config.yaml
experts_per_token: 1
activation: "swiglu"
vocab_size: 7255
grad_clip: 2.0
Below are experts of layer 3 (counted from 0) of a mixture-of-experts language model. Rows are named gate (a neuron's input weights, with its number), up (a neuron's input weights, with its number), down (a neuron's output weights, with its number) and show model dimensions 0-191. Each number is 500 + 25 x the weight over its row's rms, rounded and kept within 0 to 999. Numbers have three digits each.
Before each expert's rows: a language model's description of what the expert responds to; "comes after" lists some tokens at least twice as common just before its tokens as in all text. This comes from a sample of Wikipedia text that the model never trained on. Tokens count by the router's weight.

# expert 41
Description: A lone first letter after a hyphen, quote or bracket, such as non-t-itle, post-p-residential, "T-oo; also F, H, S.
comes after: "-", " (", " \"", "\n", "^{", "9"
gate3:466524504501531496539494491507530530504489480538518458511474507505467490525531506521508532476519507490496487500470453528489520490485533475474514516476522490489456441486493447478455502523524512506464492509475462484478518474499504529515483494510527534521469501529481486498458574503514505544510490519466502488515530495546494465454545536502508485505513524437488511501474545517445455497501487473441468473504476497493452515502534508481464480497517477491483486465472452534501484513464513498483511489513506512481510491507498481523517505510492504485465457534530521510511466514462542528
up3:502507470497500486474481503478508497517540466511456514478507504496568511452502495536500509506495520506512496497491520476506494501446496476513512456488500520510506515505501536496569528481487514467517505478498509463476508517529525521477555496464509479441474494501511495507516473521470505485459494498484510475511485506519502529516501531505480493521514470541485491475461501530501511568481467542552468497486492483512537487485509488480499508475480501489568511564458465508519490494531519545502491480532453488514469467483493510474464536503528483489512534505483501531529544423532484488
down3:518483518514499488466469483459523538459525539503507488562521514462553496489529490518483477518524468534505522462420500521515476521507551479482503486521508462475476488474563511501484498482494488527500535443465524509500511552519509509487506496535568501471535480476517507481480501518511479483516474458560535517508464509501476485498528505499474434553515484489494492517475505506512474503502506520512524482528492529525463513491484511501476514490503461472496483491480472488505499528503475499495488502478469482441545507481503492498490503455489482511506503476509477474507471549514490528
gate4:481494462504496519494501465538488475526521530497509548499534501474515554512506539492530530510510507507508468483519532460495522520498474469480501510496490525465527523481469525496468476513490491493484457455510509530497501553481494463493460534500488471439496531470534483548531535464507495479490500526462469475461497522499503481533500473504464507480469531481519493455482531517508521526532531503462479467538509494479500492508512488454509489506496524490495525513515497489505530527468448482484481524538496477508533504442522447482487552545514484496537517525485497510559492493473468494
up4:535534512522520497478516518505503510517513502473475488501500465482512507467514494488479567497495471459508524494523463511559518509483505508485501501490554507558534440545536506501526514500518502504519499576484500497546479517513524515501489484464534497534543506513457566507454473477506480525554492483476508532552498507519491529487477475490526473516480512498479488483488495477488491455458484516518500471506501501485488520538502503505504513496545510480490521512479510536488529508511505474480501508461500490507500542566481525499505524452502533490469473453507480473449465517492517471
down4:487511477495494506485562504439485531502483494507479464487507520521525487565518447507551504490524501526517492502494508453546497482519516475476503499511527499494545502504500516475495490450560520507514450483448453506524499476475487499503504465481504505533527504489527483489474494504508501527525486517462535513546511502500525474484499531496513495459519465506466499547466458519479496484496466532551481501527505482499524474534474508506482504518453485481469472515535523474497473447501509470486511457473483520500535500524535517517477502448511508487501478470500507536468502570503517512

# expert 31
Description: Word-initial capital or s-cluster pieces such as B, W, Sp, Sc, sh, as in ChemSpider, Široki Brijeg, and minor-planet table rows.
comes after: " |", "|", ";", " ·", "-", ":"
gate4:472474547586503507508500513456443471496504471489500501505505493478464510539542539463486428552528529501507485513486478521499477545496483519537512494484529498477536488506483526527552512463510507473485455493479470493439543490454500463518494475517510505460532475502491476479468537480547486528509486521494482506475512518496510472523479541511524477520463551524530491471522493493490526479521505492527542506492510501516495492487520518521510532478511486482467514500504470511500464520490508495511488491526509477499535489481466473527547508522514535477504495511492487515508469447481520514
up4:539507520515522479499459439498503493487504469519495525521527553519539495502461508512492497524527501503520490473514464472460488484494508516501527498465521527484503528496479512542560485534517506473471496481462522489444496465523528457520516496477526458479511503561466515502544469527511495503477506536512476513472517531524492516496504500524524489474490544509535453517453537476523460547503490512534504503519466480484498485476486505500495523483512495562544475515502473503534476482525466489514501545507510525503501493479475506455507488518557510467556482498506475506496467498532480534
down4:503491529560503491494505502509506563487508513502513509499476503491506460501506496475487527485469556512511467526503544484527528502503504443575476499483508395469452476480502469471511551531504533463481477484541499463462527524494509532512525490494476496525528504520497490508510480527507480501500505543461513495486509507498501484492516504513516526482497468522477486443513468464459501497515487473499478463514494503508496510496523518558488511537544471536482517520490485480478489502502491540489500519481469511516494471510523480512451520524544522517516451537507507521503491469482481471
gate5:477548552458475496493507501494533485519461476523467522484492506557564476516546559524529484485490525500505488542529486526433515535511471541493473519516497511481511502500506502490488480488527495480508519491494466510548517495460496511506520530496453498512497522512481511467505481491487487440553506537517520493485557487513497492514464457530477530505510488468493492470468488466504514467472515513498479506480508495488525471462519489503492534463491466453514469519471495484483500494485491493487521503549567474501489539533458474491529543519473511485483493521492525501511489473536509505
up5:546461523471491496523462507520481484529531528474524483470479538518489491561451501424467524490460523489498488500505522496515515509471484513498484516492494518487465500506455485473512543500483467508506529514520519484512490518503480497518489481528492475515504539525522495479520519497513489528430509512523518544557498519509501501463528522469491539527510507474564488527478508549481488492509459502484493521505509530467526510494485500461511479530511520512483498469486513475523451568539505530492489501512493491465533523523478503537478493514457484478567484502497495474528514501497454523
down5:484500527498466497505501487542497506515482526458540482558534540512482440554472482529485499519488508532515495471499499526454528495461530475494538506494548552569469484491482486478502460527539501479552504503517511472519482463510518483504545503500529474497478517513478501509548476488506550496527527504502509525491511496500549518544489542507518515498454483514530560454536513512507463483517495499490547513480559486506478490513497500543461497529511492467498484481498570491494510498538476519502493529496501475475514490491505526493487516533491503513493504503517485491524476483483506489

# expert 27
Description: Word-internal pieces of proper names and foreign words, especially Roland's "ol" and the 2 in km2, plus pieces like -on, -j.
comes after: "0", " =", " New", " L", " R", "n"
gate11:514454473483501492509473527468513479482507533523495492510498453497487491529544468456506544486499495528486471513507515459535474520504489488492477494465481488475473457493474516498516532471470499521522472467464542553507494558553499562494499460505547497518483511458500478505464500523514496507496458495497490474439508532513535520521495531504530507543526496474497499530494486488524493517527489492452514500486503455506446532471489495548484509518503512483475491494471547505527464527482495530510478559539487470482525475506496510507488508439486502536507498514455484518503519493477522490
up11:497478509534498527493494518498502463510530461485488490536513489493503495503528479482445483519497521509502497545495482458510496526523497521514495499522496539502519481512518495515470466537482510500500490495465506543531464534498491493517539495502503504534497458467480509474486503506503446520532486439531452490519513467518480546540445510524511534507496434450459437500498496482483494480487491504469492461485520480475487538524523453495464503509456557525484514486500516510504474499468515470562487556509543495523519485540505462509474495493495474500518468515509484528519520455509480517
down11:482509490502476512478475527491483461490456487557469533506496522498530517511489449473470496526509539499549505483486468514480467507507509514503503533489523442514474516510530494489472501490474533509500534458499473524492477502476453502491497482510554515487521501503475498510541510514510560502503480511512447497524535532503506501504486483514467552527487501487471473471497515534508521523488475470496498529452499521500514479477496496494508509515543466532522534471565516483510519477497492529504494493484518492511551556548532472539530539491462488499453452462505532482502511524513481551
gate12:507492490494478487518503516508519503479531485472519481542542511518520522513503492513517469503515529470542513506501500490507463524484472503517529469507493528492535519492504489565504467536493469528450537546517488521484505536521508511484507508494539469490510497532480525474500484497517472511537494463487486519485497483525506488487492521495488498508443522499472485515533498531515529464522491458487550466460519498514491473456436463494488515479501435503492509515494470511530479480500510532514493494512563459506551488520479538492495428459465485517534541554491520486545496472491532524
up12:487504500526475508512484480471466493499474506516498485505489501455487505531509519476497496479494446505471536457489531501472527481522494479511474533479480494492467470491462491482505482476493506474558511522504492492488478486477497481436482537477489536472500479518520504518488572490469555502496481487501534513552506489449491494483487473532501465505513558493485533462532471495503460474490496468471508534474515487506493482462533489499554546491511533474480564540528484548527516491508509512523515491491496525516488478534498538532500493498512496545451511445498495494490465476542480476
down12:517499518568502518543511526539482477512522481486479489501486528523504498466513538484511509473470491475472463521497521548505462490507453475526524535499498517499519508512480479477533535480531459494525490491518523489456521480527509505518523489484510505482523534505498502484491489521482505530501484475498523548513543554548534508514464465503492496541538507494542510492524459495493473498485447469501536507504505589473477517524541484489477487487467498522539527518485537509473514494499472492490495484536495487549499463482497510515559478514509511510468428510495501501520484486521459494

# expert 26
Description: Word pieces inside proper names and compounds, mostly st/est/ost, also ond, ock, port: Minster, Ostapenko, Harvest, Pond.
comes after: " |", "″", " N", " M", " R", " B"
gate1:501540515525478504478502558489522503504533486530525559489475460485550522507528556549502487497530506514486492497495493507502485484506487521537510478510493512519484489502489484519502520536460482531485529472485480533443476514508517498525546486538554505505538470492497513477491504476531501465502484537483488477500501503502528511477489466460507478531481483496504522450503476503472493484526486508529487510446472508483506495552507510517463499439461522520474496490501501481482516486441489467455499508479523451552523542478462540520486476557520494493513477502531497482443515513519506506
up1:499501493482480515564523496471491510496516509466509491515505516527469484524517496553464498549529530502473530575490494485490544464523508528479508509499473477460492493507474466536466532504514474486467452497475477527463546534499515536508489479526481489518501460473516527480508528547462531492497499495489529519508455484496499490509500518515540480511539508504503495538467494537502524507517502477496497497531509507446503496540500470529486469476491499468474569466481532481536531465521540486531528484523532502528492477484542483503469453494504535533550497536487500491493491511497497507
down1:493535494481517483503502524524432468499495512507523506492488530505524525496522518478446519511499499482505543467504541485495534509568540526444504489482551484509483521499534523499492512488508511433461525495523514476506498512537523489501538473478506508530450469465506517537489517469491520506523487517461483550518527487464495471419480480489531454507454501541523507476485499487500490504548485461516529503507473489483522518516522524492502492489481458515511443460503500472489530458486520507536523510499495473504533498528459522490479452513502475497512514522492521475511481504488507506
gate2:427467498479532520490467508498485476520491472517511543497523525519514492510486487458507477531548492478505521481533507510466501493523474520461442511491464485461513499514524454527471460475489502475485505497524464525486467518548458523478510479552471503506503479510499513502533515514481528470510496514496514517479500500500505507506476535461507529420520471511458469474493469501523519488515467517508541536485498527488515440496419479491495453474481495504524524501524508497526491480505542472534512457496535476531503477497493524525504502487506493501515506500493515492506433522521468505
up2:518501508515530512485511541480525502482486507491512453487531491495449514499499482516527546481468522530507503484494479492505503504479494481514513533503502531499497540497494540529529538506522484520526497525492511461523562502496559487534455479432552508518482508503527498471416507485535476508511457489521517503519497489521470463489462504551472468565508567486530518541492487483505445501490514473523490487483505472494516499546516531500522510512496486503462515500465501476504510514493496509500486475509465539493517503527486512469465494458482490496461500517496503510500524455442509514
down2:498491473506484541534499500462565514512462505508491482526505501536490478521503541463471519469538529477463497495517509496476513534523524471492480491555516508486481563461498479480469502538515487509543549477497500520516520496542514512509479479452521474489518496510513517479513519491547489547496443535505504555524486519486472532532512505464477504499560468520485473481466508497518524533487474504491523516484463509523484471492502527493530505543480520495533503481460504486482451493468511492488473497515503511515501513511554473502483466505516508476521540508540475564533485483521519506

# expert 17
Description: Forms of be, have and become after a subject noun or pronoun, such as is, was, were, been, became.
comes after: " It", " it", " he", " which", " He", " and"
gate1:530498484497542510460512516476476495538494504490473494500513530484488508516479531493524460513490505461558469523516518491496484487491520490514498473499496478498506518462513442476523515547477535452490497498501474503489510484469454515515478471509485484528509506473568537447546474493514521496491490492459546478502526518489545494516513513481515516480503511485519508486495468549495489499553493452485517513472477489541544474498497509453477532503509480476506469418438494474567482511516459531512503513498470505502506467476514490486522503485476491539471499480508482482488506533507548485
up1:518473526453535483507526479499465485489488462497507514501537517536492459497460475521535454489529492469550492524515507465465506539474499489484492479493523490495523489509549497453516453497488511433471503475497507521490499506493470485508509471532495463537505503503514537454531498503483469495485499522505563502515534503504524498543515477515504547465532482479539502516477441466501488483514475485489516490480492490528529464490478483512480518439467473532518498449472513496525472504510463506536527507505491513502438507485501524473506489482455498544455472496526482506481461490486486504
down1:512511491488474496461510471544477524475519543486517470465488506541481487511483510479515506530505513538492487506502467487558529461510508466530452490453458466508480525529473485535502557507478514477495465513483494493516505470467493476515505481502487484498491495472528538498507458536513511473502490505505488503506533522476526548474526493491476546518516468459525541459487482522505505534512459479507490497511505489519490510520519514528514541504525480458487494543516494533524485521521502534457463523461452518465522502445491463479516478506474549528515481526526511520560525526527484478
gate2:489484498492470517473484514502494496532535506483511507553510500511528499544500530517498531453521538458511507493494511492518529451436487525507502502498519527533485502470504476499502502494499480489499479502490536488526516494556527482501463451462477504512489502456511506526499580468504476478482491477479455527467490460487473486468433490432487480506529549475550566498541535499506530467499479489499491511522535504517492506517524543499516500512496532510488493507519469501523471510472524463468517531497485464500494546481475511530504507526495471507499531507505527518463488497484517466
up2:508522491501444532485502537497456491500523490530524536448522493474510506507472493504510494509513488452498503486520517483504532482463485483537468471484527501537493512513498521477526546505459525457491490485487523534552505541505499536505446485446456495498548505488486536473545520494440486524482491506439484461513526480468491507456491508470483522512540497425543486498498513488488483502469464485484496489484471472525512521536520515469499508516471498534516482518469464538521520510529498468517501522455469509511468510528495493505495479500510510513496554471487510517494500538499514470
down2:536491537473519475551528506466478461546525436500470496524548522436494507509513490516531520481512497478486506526457500484486505505512539506532524482516525524515517500473501491465491505512511508481464524480500502508523518498556463516486506503491524493514501463495492473509539564441483493531514501522507495494483491498552480501504472526512471463510497523540501498481471511482484472476490511516496525541475519497519461449517532510473474509494454507486497456496509501476536507459465488526480472486480521470504542498501488481488473533488542518466470479518505478457446446478536512498

# expert 14
Description: Prepositions and linking words introducing a phrase, especially after due, such or similar: to, by, with, including, besides, unlike, apart from.
comes after: " due", "ed", "\n", " one", " such", " well"
gate7:466500528463457523494501493482526509479522530493506520479474485501518489508449484484479513514471488510512514506516478485504507504535532527486444511483477535485529468462537492510446530500559481502483440465460508525502513466489514490532515470518509528482559450486499488534502487526489555537508519485519507498518537478500470523519478481517536487503499457532500510522495545523490528496516538503517472500491529490484513507517520487553495494451500503472515470456466501497539497514535543509451505509510502526529492478471527521490529437487525522469537491506488482487467472549476499503
up7:531501443504511469530520494541463516525519506476475444528512516517487521491520542520517462489508518488554479491497451478475527460469494477508537469528482499520484529495511502526545482508485449491472499488497464468456472473491532522517486515485471517455500538513488537478495493516523481490461443506499486471509479513488518503510489500515503505503484514498505459521531493496499457496456501522443478496489444546511507518498506477480492502532530513509468533520530493519497500463480493530514449505456514428472516517503469499507488472507446478520512452499471495459534511491484505505
down7:517497476530496511487543493499514460531514484482526501475457514495460515506517512464441491514519479481475452501487522485449508469533499482496475522523442459518547520515486538497455495466496421515463526499460484516471512515494490513492491479460508549516496454519487522458493540506495481452494526514536513517503494515506514494531526492496488535479518486500517528475512461474523503461515501472452542499472483541472516492522481532502488534530516486526482477489459462510512537459464466515506496500547500469454520496505462509494500495497488486518473509497484485501527468455487504491
gate8:487493491542494534488546559487503513508507526486488497474451469504491444530510497515510541477523479522504498539483482487521510517501473534510489542474503510465516506514476508519489478513572498461500488498474514485526493499500462490477495472484508477558460444452453489502496518501492529475527524549506520456512513441458516526495504528485429525541526500489517489487516492484496502467485440511499497510502507543551476552504501483485482465494492507483507485532485512505558514489483516492495505489509504511467497462533522505484513457482533480496494469511479473455493497494487487532
up8:574516492506505488488520535494515513490493522527485494482520548432494498482517457495506508490504495470508496505528446489521496519547478552535521518503536488453516527524528456577488469502508500482471507516511501515506481519494507507473505541492480499533503506549467488499509533467505537522456477468538534499480533465474480493479485489501492501547500504482463489492519502500520520474488498512508512540508487508483522517503509507487522500470471534529451468519553570478573554494499503507518485528538517510491494486512520452530483496494500471493516498518505512533478501493477487519
down8:468503496462498498475497493530487514494504480532501536497514480491529481513498516491517527512464543508524512531502474510507531514537478497537563483509531553480459540464478488469446491560517493507484481468506522491540497533477509451436462502470545469525537476531493492556494462495548522494501495498503464545510532493490495528513465511468505518506464532522516516455479510491531502473472440516517501481504493545496520503507510489541522515510501484502484501478492514512501536439470489525515524464505477495525511507489467481486539500498514508480521509514496467532500520541545513491

# expert 18
Description: Table cell pipes in sports and chart tables, plus inner pieces of foreign names and hyphenated words, e.g. "Esch-s-ur", "Sam-s-unspor".
comes after: ")", "-", " R", " D", " pro", " Gl"
gate3:485523484526480471534545502487476504470502487481546498500538519536486492480545485479507524506526520487496515562476470486529497476506531445486497495516490507480521470502503501522519498500488495508451462487509519494506494562518443480495446475503525490586522491498475513489497483490535441480537491497486501481513532524452490507493492513499492525516522509529493521500462530518489535523519484521515459522488464464472546497463553507505497501518502521545503493499484487490526504474526493514520497491516506526518455480474503533454475447496517500546522532543497508489539502528464531476
up3:485512504551518480512506495482497497484501510486499524464542493479512511473493537480494501480533537461434496533480447533457470499465501458469481465486463508466515507492460518545499491502486515485512489461484485490514503496501557453501533506471494564517521487490509505540508501418548506474492494538481476539529500498472514466511512521514533526526514478513479533489539507510480541499491505486483477519544475491454533513478511495489438507502521525518500481520510519525512541501510489554447553494511497489509509489472505510503461463521512484502498506506494469535507489499523525493
down3:500507531495503479475498495489540482520530546465514491480488512477493529467526529468445505495504503519506514490490486520480499494498479475503485469509530528516517510430483480538484495446479519519524528497488499433489545525472486521536527500488535544516473460501460525482506477486466479547500501505500492499527478487518494546477495498497535449510506521481496552498501538529515521494537478511503474486484470496516570504483501486529492461505515522512552476486500539525507557496521504453494520498504490499491522491454541500483460501490492512515485561544518503451486488470533466508
gate4:465506461492444480494498549498489491539474548495478514511511443514474489539506512495488487534481472486491527515484471484487456492515546481506501434511472531505498502471485533508490498504510447500508500534520542459509457468514513508517550496472531484465469530501523497476558534458469482531545479502508491472513488481521484485523525489527511471477526491508498490454490493474458548478530519466492483470534487497493493511495487501511499542516496534485524495498493495485496496437477491468478465459469519515486472497477478517497471475498516513518492458516475458450488488525516517539
up4:523526505506477479486483516449511506528563529501499530527500454432549502480494510486497514506477481500496517512496501460555547501511496525502515523509517469550544510535483522500525514513504498480558479477455435542523488515520534490498514511490483489558544474504506525468508526531530512490456484469502515504575506476495484510510525515522506507556521494507509515488525499537506491490516473512494476529490489516492488497540528480538505501458482492483519480511473500485533519541474494485509553518469496496463487514496480487510530515532509517495520505473492501524496472502491521573
down4:509529526508521513468520487502496476488484486560535514486486475506474481514504490525466520480482549497523507495443518468491501476494467483530496509432512559525520497493454452473518453475505465540484485542514474471466442540501510476440526504462523485508511509485509492488494529481506488515479471497482468520457541507486546471543516454506461511494498520485505507497514461501491478501517487513458463541492533495506489515474530535479502486487522520499489520512522482513504502512500500539506490512526538455491495509483487489493514499513492461475469506517432456538516515525494531524

# expert 40
Description: Line-initial dashes, table pipes, colons and equals signs starting entries in lists, See also sections, infoboxes and election or squad tables.
comes after: "\n", " MF", " by", " DF", " FW", " Born"
gate2:510479505529470506496539533553487528545481451530499479503493521517521546510503544548497500506495542509480490529496532518523503504501510502483485506501513535497500487526421528505494483528544543464509525501496488493513435491482460554523536495489492496514520497479522492477498514465496485505532483502560493452493511524573494509440495499489520463513533536460556499501484495520482515507474468525501556500522505527505513510495535468444485495504494502477491472530499486433498491492495482554514498498519507464491471495507481524536501499484499488499488521512520499468489493520520524509
up2:517473495530488516511519505496466534516519458493500494494498482537495502500511509537493481527457510474512532541473504520521515497517520532508494506514494560486459482499438561511503495534522504489515535494522495507548468507495494517500502504489483535468531506501534468493496520493514466469548474507532469531502528509528505458452516559484497503506553530510532498528514504547493527454451472479495502480508488536486532506488490494506502522510522520462478486531455495480544484532509413541471481521532470497482511447518493495492486525471489480516488489465525488469503461527489498509
down2:474505514498471502504536506465505503537458524513522507469524524532490528498509505540492505513457476479441528501545500494551501481474500507504521489500540480471488512553480493475507472468488513526494453477517526539483512492500480491491462516527457493530480554497516477488544519456516518520469506477509533533488477465485520506466523486494509538524457509546485487519523513530528465471494505540523519455536472486513524527470520474554499519513537506529502476456494517495494530511509542490535512453522476531493517524464516490480476547477489524463486498467534513513532492509503531481
gate3:499503491497518514552495500517493527507453502498490497487511513493491507508498481460499530489502524503514500516513510504458413540477493501482514505434491506499509481494517470479426452523479524551521485469503490505506460499512497545493510465506509521473491475460485459544536501501469464499521489563497516500512530491547499511488504536510441463515505513503518496503517494502488502497480490520509543509504525555488494532523477536512470460501453505491529482523497525494485515493520510489440490498498487508479560516481477524561529511487550500518541477476490493539492527492547501490
up3:493494469522513541480473475490540470512490456460517444528490510481545503489533465476525553481486521517491467480463486520539498531479498472518526502482493513524474513513478517493523509490457493525449502515450470508534491486467543490451534521471492489481488518525476514487488518481480473490496480502488451486467478526521472559487492516489503518533479537477541508505500472479516550526475492537541444513548453493528512494476493520522522499484491497484484488509499508474524522489497469512508448453503447506463544511491524486487486474458479506516486500530494486485533495501535499503
down3:494484489538502494468483506537511514470507475524523480511441517502510501513491524520475463497491509540491494500527458473510524478506501530471534439537483492553524532512509501493517474451528528447485509486498494518507492473476483523501491510506464484515510555499484489489513468471512489469491513526514511513513485484477514492526483468506503528523460465491511463489527477489461485528482512508449507499475546477547494519504519486482504564443498479530510526512512482522513477497484451471505478543494505463503574466529505493446514466543476547478544506523499488514533493471481495486

# expert 11
Description: The blank line right after a section heading, empty or spaced cells in results tables, and sentence-opening He or She.
comes after: " |", "\n", "2", ".", " Authority", " status"
gate2:505491508496502493503531494545518532528510538497502520479486516548516485500487506492471549506467504504515509496546522494507481487487505551464511549485486489510558514491499562475477492484517526487515504457525469466480474507533467533500543511458464518530501488538494512543494481500510474460485533497508488465499506498482527466515472488498459525460540444455508536503515501464465480502502502509508494525533550540476471511462541528514478486485516513466529469480481481473423499544503457481483490493534512527485530458484495473477522506519493481498516471464475510498505521496512513501
up2:515527493478510529560477515496536542517472503518540468531493522502478489470514501528448521473511509483470517515487488516533501507458491565495539469514529470502527520464491466513525502513520465504493490473527501487475467464447521475490547526499531521501507505526464496482540530482505454491493527500479489508469468471527559489531502529505506503498527501507508499538531526558458522528528455485514491457452505526495503484516486487511482519485515530501524529452490515506501548503504530504526493461474553495469507517500460466491495534523526496490492507493486486506470490502488563500
down2:536485474479497485488486472474457518521501513463530544516531551516498490501505532510509524530508486500473502500529504500494479516477527551494495484485486495500512496448477498539443496466511498500533487478521475541500546498468524529449512524517485462507508510546585499501550522530484511521520505529478494458472533503520515535498480556515522505513479505481542505482474510494540496495537463520494545516501522504497476511529466539508470475516479469482510511487495524536506462504515521540488527539467514502492501469498514466484530476509488527488478449487457471466534468475509487489
gate3:496518503493506484509483477540505516499483479512485480526505535495497544497551528489504486511485497479533473475481484497500510511470531503443502522481440522496460458495520488486491464498511513519489491477478468496497483475494518510534514496520542469486441495486492483509507508494562524535522505469464492492517470501525529443493515483503499513475510506523482486529499526476556488531496517506467467462470509495548491515530463476496469523460492478464521491454522488508440529487411494507497529482468520485529502512438483533497486533515519467507478530536518520520507521525458514528
up3:456497490511528471526491508514501500511462492512487496532505497472477480530536544496541508472515523491501479479487506496517470531501514457518494497518427481462479503539460528519466498461461519490508511483494502481505484480468559539517494526525537432478396503476509484517499485537479486499510507537448497508523493477495513483492501488527490517518529495508489508525498489522530515512472504447495479481479533476508460505535474495477526467492495516475476473502507526506494504486509530539502475483464491465515497534482536557528516532481483487512473520553478500514513530529481518534
down3:507512498471497508495470483503519501501512525557491484504474559499483514496490496474471439518465499473466524495488459493498520487482525493514534540512445486523529483510507463480507450513497522543519524481478487496500483485537505479501489461490512484485494467498458498519497490494485501526508479553515505523532521522489495493499508443556470477471466478491536516494471500482515468491513487481500516464545492534526526505530518452481470508510481498487503518522505469485483512478459501488556553489502491447451557527520484502498495496476476531524515501515464487522546521453505552446